Experts of a small language model.
Size: vocabulary 9657, 14M parameters.
Experts: 64 clamped SwiGLU neurons an expert, a softmax router, a shared expert of 64 neurons.
Training: a variant of Adam for the experts, 792M tokens, 6040 steps.
Below are experts of layer 2 (counted from 0) of a mixture-of-experts language model. Rows are named router (the router's row for the expert), gate (a neuron's input weights, with its number), up (a neuron's input weights, with its number) and show model dimensions 0-191. Each number is 128 + 24 x the weight over its row's rms, rounded and kept within 0 to 255. Numbers have three digits each.
Before each expert's rows: a language model's description of what the expert responds to. This comes from a sample of Wikipedia text that the model never trained on.

# expert 2
What it handles: Articles and determiners. Articles and possessive determiners starting a noun phrase, often sentence-initial or after prepositions, such as the, a, its, 's, and.
router:119099154145108124144085144096113089149116114152152124163121114118134124101156160100097149110121163121118137122111112158105113117090151139092141151129080145110126167122108131112132132127080116167171129086141144062097115178101128149123158182113122112092119143144111178123121113160124109150148103133150148095076135076117119144132137129146167140113121138148130119122135126128131111113117137112136155165116154108140185076122085096126178121164140102125148135152157139123156160126125144149124111167135115115140160155172111101135161096142112125113109123139112106081105115147068157127
gate1:137120104098134146112166149172144146164146159159138101139139099165129080130112165116154152111135141085131138131104113133127073146098161180103099105159136141117137135133127120167145133121143150121071075138140089139132078119138141148127169165140110144161090154109151142100155087123107115134116123139138148194114147154167146141161119123141113122156121122174119138102113103121107162141120099122120144132139117142116127142132092088099112108110112143121138139129114112119099149122178112114142155056104130143154153131121115114108159133131118073122161111159100089106143125113150072138
up1:111125140154151160126105093145130121148124096153172171148125132188112100176110143144112109149148118132118143137159142158160107157113098134136134126117136136143153130161062093160108147142149169111113141126122105146140100104103112140147150141142134089125134144131132171168168077138080140106112136159084114149148092158140190122140096110099105154100092098112120141120122127115118124077088110155134141118136105138169100123111148132110120125129114125105111103095090110128111163134134108108122165096171094175137151148134141102128131158112138125121156118082109175101091096135140116136
gate2:130145139118122116137122101172105130139104124123140102121110090130130140139147123100140112145175115124117106120101162121129149163170145128141144177134144179116130110127130123138157092079142127112170097139151165141150141120138124146159122091102118175111097133125124136113111118134118156123071138093175132169156134119112082158144134117131148112093120155071104160122093094127136102144156136114119161144150141121109125198116157131113148119162133083157091116160132139185136120122122181067155130114133115143098177107120100099102075133151089118127122125104116157152119106135108129123
up2:144130088142119129155133101137163134103094115130153157118134140101163154155134141099107135139150130125077076129122141121128148089101137140130084147127128160109094118142080128139127119124124136112108129130138158120126135115091145162122125124145109099152132116109117157165120176126139138105113088101127123132115179142111144151119135056111155154138125153068170154123176122151153133142117118144138095112146145141158098122098110136122119132131130089137111123094088113137137137202125127088148117117138159191128197140115085133110174119086155151120141121090136117148158166131108097151
gate3:103146178168114140169107143124148125121139122109133146169185118139116108124097117109098116117123124149125150127147105124115120156148096113155129116076103088177106120183116092105142122140139110085124161142128123133150132122165137138078101101142120149101098137156153099179175163118115124176116103139123127159185116116137167116120118106091134146102138115126124128133089092111151123128077130115143170120142158129093109142119112099127095111159152151124099141155116099160125135145133177125091098116144120133115139142086114132172138132193116115147129127165123116187136126119143152148
up3:146146106188150117120128137137180141118124129126113167127126083143116079166100159113152108175088114129126136149166146112151160174129151184149116113095142120147141096163127124110114184131151135134099148167132137128149091108131121115115097118115142116146115174106161126199157136102138132127110134132070084114143137158119120141142105084107149130137151131104128102125095124133108118144136112102120118110113137104124149128148128114168109065122117096215102114108115146132126116115165144120125123105159130148118170111101118114136130141129113130137131130111129115136141068091140105086
gate4:123176118104133158118140141086155125090134095141149170114098101082106150161115148116172114108114119164122154098148127137101167128145122097119164154071109165126101086132163138166088159125152108097146134125186112142135119124095148102105094158091141140129141131099143143172126098120089110143110132097087142158125153112154192146134117089134139177140148161152145105136122134130118128139145141121105157117115118123139127141132117138144139117127134110139159117112081120183084116107118103134107121093146193123136126156148153130141116112152103120138120109133088121115131144087108084115
up4:111151143150132137068116160151139161085122110120107113170152173114102101152108156095125098119100131091171170086116144112117139141141136123147127118157149115137134123140071085150111099175104145136124078158166117152145161120158159130124151128102124137143131142170132131135110132129116187070127148120146133154146160147143116131121166096149133143121169126084143124132097124124143120131117127108103134139138101110125118113158107129136108165121138116142082116113104112142097176116093199112116119119113176154126121143152121109110170136098099122151073116125173130118127170132132109151
gate5:127116141139119121152080138149154109023124151093123143103130145110099155183097167131130101103145139089114120083100156103180130110136099092119098095134146133154131127133097112110131111135115116124124149118165191114135190124128158121110139115132147132160150141075142130137131154110137116168132150108150156135152142145103113095144148119123138147131113126076117095149138110112100115160147125132116106120120158090124148121130133097153144086150130124128118109136149118140105129104142085168121155132158107147155130135145113132131137111092096089156132106153142164157110189095144121101
up5:122153118151187110134151125156128106106143136132104092114136099131137104159122144123140083139134122114137145120145154100144167111091156116119139107074169120147116114142160110121122147166150128090118114168161126143151131118127144117125107183120119105138107073106135113131080127108120135142108140115132131155181152132179114155124116122182109147123100114162117109163126130115168130082117137163124054087143163092136144134145141124098153139117101107117124123097113109099097139109098113132151188121157112169114156117143102092104134162111115154121143111127141140109161161117153108068

# expert 13
What it handles: List dashes and closing brackets. Dash bullets starting new list lines in biographies and bibliographies, closing parentheses in tables, and final pieces of foreign names like -as, -a.
router:121088157153083147142140124137129120169098090112109139100157157115202160153166104107155140098157150160117098111188162151124113133072139118141117093112129111115112137131107108147088125107108150140082123148094148129096080137121110123103134131078128146113099118127086132112136141157134180132138090110098124166092142133123131137124153150130137142120146112120122130144097142124123100155125118129144114085129131130121139098137206133085147148150108161162125109144125112148108110130098161129131101129132102149117140153073098136141101164151149116092128134123158116187109153135134137152
gate2:122129141127116108111094150156119129138160128098102178148143133161122078158123078129118134121204137155101110124115126120157143147098139129144090197143155120113118102132119145078152109143154145133135107114159128117163133128134144076131099114122155118086156141084131100148128107096142123109153122111102137140144130163107069138182115156123121155138133113124098107075143100148131121111141136125204182192109123121139130100147117126136117166138143093120125108155136156132124108152146165159137113156097133090116136140123123117125140097145130129127133104137149129114126121119182153086
up2:136145119172105076091109147114138130166132152140112116158111124151137094152129117109104080147140159166128155114130125122180160112144110125138129160120145135158124113135129137100162083114132095124112122185112123132158158097122154129135147128154099108166109105146148122182115117102152121145137142129149111059135144120118127181131087112138140111136110099113156056097143131178126135101140122126114108145122148146124147124153119142112086157140114101118097147128175147112137139141058114137135146077107122121137184100142121137099154089124130148108145154136114100112106083094116098139
gate3:117117154096136106158133132111113093128145182144128099147119162096148108137134082119128099133136108136156122146142100145143120114123168101172151135147158148115095122126198132090123158130123133076073117174118137188181123111117148149116099141147121124123100134105158141145125131155180074107091163101130129104112119143118109134131114124117145150122105130169184099127131144166111140131140121169140088153139124129190089130170145120108098146110113134101139109135114170154134113126076122151130132140119149106161155102147108140118112155089162110097124091123109121120111103116139106135
up3:147150100127111117132134129096131138120126130119119142130142084137096163136129113126121130135156131135077111113151152139171114076131110176164148132078150143139199125117156134117126106114140143080092133124176098143145145127133143144182123164100114109154133137167107139098104079124111172152090145152152061149146110096151118109131109112134110085107129106153148157120135083104168129086132075098083132126135128162102157172148105108154158129140142117105152142114114126121117120124132134121156144089117115112156139111125160103142147087144124128145136168172108119109103145163128099125
gate4:123156129123183136149117116128138131116109140132136079147132103126139134162110116155122183110117178125103099105109168148121155106121138089123157136090078167133150117073148121110121153134154116091112116122141133122154143094163105116145140162136161128112095130140202092111110097118128135136136141095135121137128159128146165129135135153121143115143185075135129111164163126137126126149163116129107114118125139118110112145114145119141128142154118128170142098125155150072089135140111161145139118098117131087097148140097087099124164136141132139090145116121082104140156223132109126135
up4:108130133138146119102140151154122131112099096179160111151128074177127089155115172172140132169145112104114135106134125127117085139125121155091121132151056138116117117148143119108137119122131135078163154154121123126148098116134142103158133095140124126147142159152145141139099139109138182160108105118121104136162149118162118121145104093132128121123133133137089107131134151126132172143119142080167135097148120136118134136157112130145088114126148117136109149166100174133142114134109153133127089101145029079132165167144111122102124131165113165158124156098113131114107154165153124130
gate5:153180106150123089139139119110160135140138133171160103135145113150119123121134134147148151116105158091109110131134139110093140101106123136138136131086124147125143127112129163139129113076124076146085135139115116147131109131115168145112092118134096110119160124136136110132144101115112090135115116131099162158121162114123135155190142081121094182172093101136130127106162130123152152164088132126097157127082136117136112157137133092153141135144116103100133095107116160100113115118152098118088084089173133106171127127148162113102176107114142174087146125089145109130140140135093145068
up5:135171110156115098133117097123125145128146096162137121133131123119113128118126147126171143139147082122112163101116090089110160131159159142123145153106136140120146126106127171139138137116152091156095103147106108157149107116093103176081102104150126077112189112136149109137166139135131104125138122152137179137108134136146125121153155071129086151169101136160081110090163104126164150134141136072093134143103125106101147170134134073130134149145139153114143094114104157114132177104111112109115126100177123123125151088151121095105148091129158123123127139126141125116099112124099124087
gate6:129153123112117147131155157084104163109130127147133117125123089123098155175118118090122125153157142110117107117130169116130142144141133133104095152126120135125114110199155157133100142120109148141135105128120158077119131116120179129094154144159109146089105151125090109172106099183081141115106173122137114159123169138086131114143074121108146110104100114120115101137098116137112125127072114087085178124124111067149136130120117138120143136158128104129111111138108152145134135130159109123156146111159132128106174148112129140119162105158108156119112100110157137139092100192143102159
up6:136125172212141124128149122129130130134097098130137104152136146168096101129092145136136154103129108099107131097100127161167157123142125183162160123081088147142125122096111131106128150172121152121174115163172104093156143102092130112171139163117132097132138158137179157139147106102142118131152088106122165120166101150141167105121135147118128120155178136153108124134148137111138121127138130107139096143141126115096133150181146081094071137151128147122130142114167106167137142105146129112118115091142149125113137102130132092147079108111140111103140143122136103112117106153108099107

# expert 0
What it handles: Mid-word verb stems. Consonant-ending word pieces and verb stems in the middle of words, usually before a suffix, such as rep-ut-edly, Comm-end-ation, land-ing.
router:154140160132140144163103110101125142141110182152113078138107128150119140114122114096112136160135130143149113136146156128132086150097122111155092124136105114124130173077117105102140134143131126137142143118104153161125100107098139112117141165084099173121120126116139170087155123108140114108173096140109134130140101137136190113106131157102081132179103146135097112139151150094138157164172130130094122107157129090180117135126136124142092110118103110139122136149124165156133131150154162059091141156120116160110085131145137117105117162123136152157147116117112151093164143092161101092
gate2:133138139129088138128124140134149149124152155113116162182129126148099120125091074137096125140149079175150123137170105124149142131110114129143160135117116104123132137113138154083122156117152121089135123153114095107190151094135152116143126154145101160119103153092152129141137089108146108144123125112107130179153113109121134131129116088112151150169119112136120074116125104133140149162129164117096126128115106142147109157149118103140133126132115128110108142153131107177106137091084162104140116099128151075138151136119132174139068078126142171166150093141075133108107179175132148136
up2:158126077133124130178100146125151134106142117158156153127117079113094154135103161180122095103144160173128142097110062093086132102118101138101127155134103126104124101171114157127148147111162119137120126168141144094175139112072147125145164141153138126111142178118124141143156080126116126087169104112150132104120121155159140135152169103094115111149139134143132118093137154144160106141100142127134119086077150114110076121103100096116095137142150155128103129119100142119136146125085115119113115146133115144122141128083157130106143120123118101136164141184136133118153129149149123150
gate3:146160125125137126087123095113092158160105121118109138134128153138096150093124152072165207129133136141136117132108169120133138130080134150151125119105162168177133101139089093082115107135137129156117137113163113131130096089127111122144120167153092105149157088138177110127187093122122115172114085154143164121144147130148130160099170131133120128116065159153095115155136142145111123142126119114127095110128130133162157118179120121104117147133124147129127120100069131134153120152138142137155065098123107107124115116155128133139149123106134150132134133119118122128157137111179108151
up3:151119092129093141131149147118123140188119131117159165137134080121116128129117145139141114177114112126091126128117108113124128106124146150117131139101134148115112108127129186139142108128105138125158100095142087113090142146126150138156153163115114106152163146170161120153127108174129117112117128107124192128129132116106119120151132113149109099136158173185109161139133115132106134096127146105107153119153129096122144097115086090143111109135145113189126085116137120097101128169139082163133160145077112140112155136103095103132118105109133142124094143190069102146100122148099180156
gate4:193110103144144117102167146147160119112142170118092114124145115145112089160106113166126150158116120101155137165124169093105143101058122137111143099118135153095157114117100139107133092116120107098108104152157112129152145072125124109128126156123134127104092139148129111115131145105123127121100158137141144134089117122164186149137128119151110131167124123137107115127147114092140144078155141131149139168134142132163110135167136123081084097153109138170126108103129123173106152072126160116089160123082141126137151140136136101140146143097066107145133099137167123154115141140146103131
up4:115132099093113176068127133097124144145115081142149168135108076146113116120140176127141136116156132143115128123145140121145116117123144135149154160092158157117108115190118177089131088125152113122125082134148102103181129110123153124154128105170121069092110124138108131121076128117162115122125155154132131138066134106164147106140127086171142078122156144158134103152146137155159089138139176083128111131166116130074122145142140109094109126120136161145096129151108113133100121120173117152142117126118118101137146155149116115127133122123139130115167078142139112118107118147109119126
gate5:126096133145141140137113191117141149088135131127117137107067115151138155135119171107111112135152124127105116135117135140163133112180131110151082145153139161099134130105116134078097141150102119111149106091160139130117141114073135118158117134108143120152118127140157138160139127099110147173145110114133134136125104138151121112154169101153139177123146165122093080168134133143146132087114121141094100132122159126132187129134132140120106128157079152149103096085089155119075124095119135158150135083180134151111117132127127154100127178121134148091139137130074086143109156096120130112
up5:163106098172137087105130126154162170151139068115108168079110109150132160137106142152101123178106097135119084125115105181135182113171150140141165164127136142136097096144106118118135122113133086117129143116119118114062130111123122154175126110114205129151127144157181135129130129098118138155104118142147077134140121109113092113149099108163130149117100087114138083141125108116111087134139109094126164108151119134130142124131121116152112121168117126129147103114135112120139154115113150140152086158164105126092158131102129113152123148149106143107118140140113138126133148104174116136
gate6:156088106116136090135118119133131158128109150119140146173118152096159169149174135170134145110103098111098143080123143148076103107105141143122142155153162143130171106135043159142135164094122152137134143150090119111156103112111126172090123135096096122159114150155153150122166096125167141122152119096089149129159127113149099098133140137160104128142106099090113125145132112091127116116126127122128133110105142123132093132128151109157147088144127149119135135147130147154144159151097145145111083099190087133097130156127127113128140147132134106104129180118114131150156156102144133176
up6:125128111127124144148063168125146128149078151144163094134160127101146142098124142156140088141123099105123184111168105162121138163152104150143149136138101122119111106099156140091126110114131155126068097136132097101155158128145101158110110146135153122122140129126123126136169112130134115139136116102095129145161173099175107123149106108134093106094127144127127132155143135125091172130117118134147134102108060146116151162123113099111097118141149105142138075144101107131135175151160144131128157116120110110162127124173106140166142113098092126141169158124119139120110154189150073125